From a checkpoint of a small mixture-of-experts model trained on Wikipedia: 22.7M parameters.
Below are experts of layer 3 (counted from 0) of a mixture-of-experts language model. Rows are named router (the router's row for the expert), gate (a neuron's input weights, with its number), up (a neuron's input weights, with its number) and show model dimensions 0-255. Each number is 200 + 40 x the weight over its row's rms, rounded and kept within 0 to 999.
Before each expert's rows: "mostly gets" lists some tokens that are sent to it at least half of the time. This comes from a sample of Wikipedia text that the model never trained on.

# expert 0
mostly gets: "ag", " comp", "ss", " team", " head", " medal"
router,186,160,165,253,190,170,214,230,226,143,225,158,169,176,173,175,242,224,184,253,227,198,151,264,173,277,246,227,157,115,180,213,187,160,142,189,224,181,206,216,187,209,213,204,250,222,164,144,194,260,237,205,184,265,145,239,206,238,171,221,213,253,242,186,201,191,256,178,228,171,161,183,212,196,192,215,144,254,194,179,217,177,207,145,198,214,317,173,221,259,280,141,169,225,254,215,269,242,254,259,218,190,99,128,213,223,174,165,183,146,217,191,194,146,239,117,221,250,227,227,155,216,146,240,256,165,214,198,193,195,215,230,210,192,140,161,224,173,153,177,196,167,110,196,187,275,208,152,222,214,222,194,260,210,133,205,244,169,152,128,245,200,150,221,161,170,225,162,176,178,181,218,158,176,189,257,191,228,214,120,208,162,227,155,203,138,253,160,193,146,193,189,170,194,191,193,247,183,162,236,193,220,177,246,113,184,204,227,258,273,153,124,155,236,175,185,145,251,136,143,168,202,198,255,303,176,238,235,154,134,179,221,152,237,160,130,179,167,142,230,257,151,235,207,177,172,193,238,185,133,254,259,263,165,230,256
gate1,290,184,197,200,312,213,121,263,204,152,189,167,248,195,244,277,329,89,270,145,179,242,185,199,184,184,260,236,198,186,223,194,215,201,206,217,249,218,137,240,259,229,183,255,294,205,184,157,226,263,267,146,181,155,239,159,181,191,199,265,210,196,221,212,154,251,105,259,208,222,161,259,171,124,200,190,218,181,207,166,176,192,178,235,230,210,228,219,200,201,173,168,236,237,195,196,237,220,251,186,218,130,148,245,111,222,197,153,225,234,217,213,236,187,243,194,236,159,256,202,233,243,203,172,220,232,181,211,138,190,230,175,120,188,141,152,181,239,196,227,206,234,171,182,252,180,132,199,149,188,229,118,153,183,196,245,177,212,177,195,165,188,261,207,233,236,282,212,262,221,139,235,237,155,254,183,242,211,230,195,207,206,242,202,213,193,178,220,185,128,159,139,194,266,193,207,212,181,202,210,146,204,199,184,145,133,249,247,204,180,285,168,227,207,190,203,217,171,203,197,136,227,266,189,216,269,264,221,133,196,201,243,250,213,173,182,194,275,167,191,133,238,196,176,165,185,302,198,216,182,222,192,253,248,215,207
up1,181,182,211,191,211,180,229,195,156,227,228,239,174,211,240,232,85,268,198,152,213,116,242,164,174,93,170,200,240,228,272,186,243,186,210,177,137,207,216,218,197,205,178,245,180,195,290,276,134,185,159,245,227,227,215,244,190,226,147,206,212,167,186,178,216,185,164,146,277,220,210,175,187,277,206,186,222,171,187,124,186,228,183,163,172,213,227,233,164,163,210,235,226,218,223,192,207,158,162,212,102,187,211,268,265,233,186,200,139,130,145,233,209,219,195,162,126,197,181,220,161,252,239,155,200,153,165,214,123,193,113,183,230,187,210,195,198,226,265,212,171,167,214,206,168,192,258,214,175,130,265,155,234,168,206,200,195,233,209,205,165,277,242,198,204,213,154,217,193,143,144,239,186,132,224,227,214,157,231,256,159,255,222,221,174,115,319,162,105,207,216,232,134,248,182,240,252,238,193,199,164,267,203,256,233,234,114,191,249,181,192,186,144,190,199,213,250,258,247,174,191,179,183,226,170,189,156,194,264,285,208,192,166,142,201,198,158,146,219,174,228,177,169,232,280,133,172,207,188,181,172,209,107,194,169,247

# expert 11
mostly gets: "ific", "por", "etic", "astic", " manager", "duc"
router,131,242,173,156,202,252,102,221,143,201,99,189,239,174,191,327,175,153,211,200,225,176,224,137,230,108,235,131,164,239,178,188,237,175,209,246,220,230,206,147,231,241,141,209,174,169,227,179,242,225,238,186,276,143,143,239,95,225,184,237,199,234,182,238,250,294,187,126,268,266,240,154,248,261,197,202,190,171,229,247,200,243,210,273,135,166,203,136,186,199,175,196,252,164,177,165,232,150,221,219,184,190,213,249,177,218,283,179,207,175,274,258,176,217,207,221,203,230,215,218,156,229,190,276,121,186,156,169,147,141,194,208,183,209,234,176,167,211,204,218,216,195,165,184,204,274,189,181,194,192,191,168,142,197,168,204,246,199,195,255,114,169,150,220,170,204,241,188,217,242,185,177,229,211,218,168,240,269,250,149,178,290,223,163,205,181,205,145,181,141,216,243,170,236,192,163,268,194,165,271,225,194,194,175,196,172,169,155,219,225,231,215,194,270,192,203,257,209,232,283,249,136,260,160,140,227,248,224,162,256,188,195,153,178,197,191,239,210,170,158,191,272,208,224,200,246,220,144,159,214,181,157,215,231,180,148
gate0,206,227,190,163,235,228,183,233,174,116,253,233,231,166,171,242,212,161,251,264,243,183,201,247,178,174,235,238,207,221,184,149,200,237,207,186,235,171,268,202,195,127,234,208,254,212,282,154,262,220,278,243,156,160,191,171,135,227,167,164,203,210,210,250,170,188,174,215,165,172,232,166,105,196,244,192,197,210,233,260,187,211,240,191,168,201,289,191,261,237,183,199,185,194,168,195,148,169,239,260,113,213,267,220,224,184,240,152,212,215,174,155,115,169,237,115,167,193,152,253,218,201,211,164,138,196,188,190,209,188,163,271,232,190,190,187,200,185,186,205,225,235,170,102,138,242,219,189,257,205,190,181,102,210,180,215,177,262,194,193,216,236,214,160,195,217,167,182,201,140,158,206,218,162,222,246,243,228,169,196,163,225,135,105,176,177,206,141,272,152,215,208,239,184,182,134,184,199,176,215,208,267,224,215,145,158,199,169,206,208,202,158,142,192,227,308,183,183,243,152,101,253,205,121,176,240,223,224,251,202,163,195,204,152,268,248,180,241,221,114,187,286,133,273,280,136,243,186,185,202,155,207,189,209,251,146
up0,192,186,139,165,125,193,226,184,191,205,211,187,181,155,222,191,270,187,177,193,187,228,146,234,277,211,304,232,210,194,217,221,221,236,234,194,211,218,184,235,238,142,159,145,189,124,200,221,187,279,224,179,122,190,208,168,180,166,270,291,171,171,159,229,165,195,250,194,300,233,290,151,186,207,226,197,194,179,231,205,221,191,247,166,236,263,193,162,166,219,129,217,288,160,170,172,148,230,204,238,267,232,157,243,241,196,195,182,214,247,199,203,194,159,237,205,191,195,178,199,231,217,207,189,221,219,160,99,251,310,127,160,177,184,221,220,200,247,168,232,226,265,229,252,265,267,178,219,189,205,264,265,209,269,176,142,227,194,162,185,187,197,155,184,218,103,210,120,151,123,238,170,119,229,228,188,130,215,296,217,173,243,200,228,207,235,179,198,207,251,225,165,194,143,255,173,132,180,229,151,196,192,204,211,225,183,198,207,252,192,148,156,224,205,155,191,309,105,210,207,215,135,208,189,225,197,242,183,190,171,196,232,179,192,223,128,216,175,222,237,273,260,199,172,220,233,162,210,174,249,217,129,217,244,173,238

# expert 24
mostly gets: " \"", " ==", " ===", "\".", "====", "=="
router,220,235,212,158,166,162,178,175,176,187,207,229,232,165,113,214,211,200,166,213,209,223,207,130,245,210,195,176,203,235,161,206,141,158,228,246,155,252,203,174,308,237,181,143,249,130,220,182,267,165,155,272,204,129,226,128,204,162,185,133,210,230,194,218,226,182,235,185,126,219,273,255,233,113,151,242,244,172,195,214,207,134,177,226,98,147,237,259,238,129,166,233,177,228,240,278,213,242,269,226,160,244,175,188,218,176,175,200,238,271,140,203,207,215,145,163,240,147,207,178,202,210,229,293,218,318,213,197,208,252,219,216,209,244,193,162,237,248,173,195,87,244,211,221,191,199,178,238,184,175,149,237,211,217,201,234,267,253,233,248,163,243,222,219,199,278,281,231,207,234,185,174,206,218,201,181,174,155,299,213,163,182,210,160,165,163,184,178,215,231,155,202,133,173,219,136,261,106,182,196,220,195,166,252,241,247,149,189,201,132,269,190,257,202,192,221,224,179,230,168,191,193,163,170,204,288,160,249,210,183,189,148,161,201,206,234,195,205,167,265,226,186,218,239,189,147,183,233,252,208,232,178,161,223,226,207
gate0,149,200,131,223,203,229,176,147,228,257,222,219,161,154,186,201,208,188,198,237,243,144,194,200,211,261,170,291,304,215,249,260,184,179,247,241,175,138,301,187,209,251,200,189,227,184,197,200,223,253,161,176,173,221,203,218,170,283,168,200,290,175,177,242,106,252,229,194,230,172,212,160,179,194,204,265,150,243,200,133,236,212,196,225,188,196,209,213,123,243,209,165,193,225,232,200,227,233,169,154,227,164,232,173,243,230,212,140,229,97,261,244,178,257,227,241,205,178,176,214,209,138,236,174,172,206,229,204,231,182,200,204,140,142,238,236,197,259,192,168,213,149,205,246,197,164,223,122,206,162,202,177,153,198,190,158,146,252,151,230,173,252,191,182,170,269,184,217,135,275,92,206,200,193,226,193,231,194,168,272,177,258,165,254,263,230,193,203,252,212,224,226,196,225,172,208,270,192,219,219,174,139,269,196,191,206,229,173,174,176,169,150,184,201,153,177,114,145,231,187,199,168,186,145,100,217,199,175,277,162,198,148,175,138,289,128,169,191,196,212,118,213,144,237,180,154,241,172,268,177,235,184,171,280,200,183
up0,137,230,226,231,232,181,257,213,199,184,213,138,266,187,198,213,199,231,166,187,226,201,175,212,230,188,229,163,216,191,194,158,207,264,162,229,236,204,135,329,168,186,142,185,209,229,217,174,156,97,242,266,191,164,242,213,156,181,223,175,155,204,252,202,190,149,132,248,217,209,187,191,254,218,197,121,177,125,189,143,176,201,208,228,214,197,240,191,143,186,215,235,214,96,133,267,147,220,191,208,188,185,175,213,177,99,229,242,176,182,223,150,218,181,237,182,240,230,201,261,182,179,177,215,213,135,184,147,149,194,156,161,238,269,149,168,187,196,179,191,206,233,197,187,170,210,248,200,215,243,210,118,199,183,228,191,205,148,221,177,181,189,178,186,231,179,180,191,258,168,188,242,198,201,108,234,179,209,162,124,188,78,253,157,196,104,196,212,182,231,205,205,184,187,271,76,152,197,154,199,155,236,184,186,243,223,129,225,161,216,235,166,181,130,188,147,248,223,183,237,169,168,224,167,202,146,212,133,174,303,226,187,219,207,117,285,129,250,164,246,193,182,165,192,167,202,276,250,192,225,154,255,177,134,209,174

# expert 27
mostly gets: " US", " Germany", "X", " system", " However", " these"
router,149,238,188,210,140,192,251,220,140,207,147,128,166,207,151,212,272,264,203,191,198,267,222,168,208,213,203,208,229,180,174,204,159,186,204,202,212,131,238,214,286,231,181,169,198,156,194,154,200,159,198,152,205,215,191,178,156,207,166,290,209,159,238,146,136,218,206,156,207,181,170,248,181,195,197,156,219,196,205,278,274,188,181,162,175,206,197,158,188,263,185,257,195,168,230,259,187,231,184,218,221,221,203,134,105,154,168,116,139,155,214,205,87,162,191,160,204,241,245,282,174,149,123,149,231,177,227,218,195,183,204,180,232,213,99,313,163,234,227,203,184,171,241,173,200,186,259,171,203,247,196,272,194,171,178,234,176,230,257,222,205,253,121,175,209,198,172,188,208,201,152,183,162,230,184,282,238,267,143,224,248,226,269,210,153,173,178,224,210,205,241,202,277,195,193,211,201,152,198,227,201,156,243,253,215,217,234,175,197,180,146,224,250,197,206,193,256,262,165,209,190,239,182,238,239,174,270,172,263,157,106,179,248,296,177,175,244,191,250,198,292,201,150,107,178,171,175,254,196,209,245,225,228,135,223,187
gate0,218,183,196,266,169,232,252,243,153,259,194,164,175,243,215,200,246,272,240,240,181,232,191,191,213,217,221,84,204,231,191,195,224,152,204,201,214,202,259,242,213,203,265,275,256,171,238,219,224,203,133,204,188,184,195,263,158,142,197,159,204,150,187,190,220,222,219,183,142,273,190,181,205,193,244,176,272,263,157,165,169,224,261,146,190,139,196,94,300,223,114,198,217,213,159,247,92,174,185,199,166,213,155,209,182,184,169,196,226,178,222,186,207,218,183,211,162,213,212,167,197,168,204,200,182,291,184,209,269,233,242,172,203,165,205,227,252,253,258,188,182,189,159,217,182,294,265,193,158,158,139,244,158,155,118,186,234,244,169,243,165,147,168,185,228,148,264,218,191,178,202,199,255,221,279,177,152,282,193,242,198,161,155,168,221,175,130,223,198,183,221,156,217,200,210,161,220,141,241,192,221,150,216,205,167,233,214,216,113,195,224,246,241,243,258,147,190,223,180,191,193,178,196,255,223,189,128,269,125,213,166,131,241,250,236,151,181,141,253,232,200,168,210,199,195,241,166,242,177,337,239,218,221,178,210,171
up0,230,201,286,231,252,154,216,165,209,111,132,209,155,138,229,197,172,196,190,177,224,179,226,173,189,184,159,224,206,207,89,289,143,245,186,256,191,219,132,227,167,222,156,211,210,175,127,227,169,205,270,211,246,225,247,226,241,211,160,186,275,226,189,154,235,212,140,166,180,147,152,226,193,232,194,149,186,280,137,277,211,234,92,190,205,232,181,159,148,165,249,183,168,170,262,267,117,120,145,171,196,224,214,215,220,127,231,158,216,226,176,193,236,219,190,199,198,194,246,212,194,277,230,192,244,187,166,218,127,227,173,185,256,153,177,268,192,166,155,213,197,206,233,217,231,148,163,197,244,214,278,203,267,217,210,181,216,183,197,249,238,238,169,261,177,148,218,229,225,91,214,158,190,256,226,226,195,177,237,143,206,161,187,157,189,229,236,291,156,258,219,184,245,235,199,222,220,194,170,217,153,195,166,205,276,258,240,202,151,237,253,209,175,254,208,199,183,124,173,99,216,193,188,197,178,207,148,203,229,103,243,232,141,190,192,218,132,217,189,141,201,139,216,222,229,227,155,226,193,181,214,268,174,186,185,195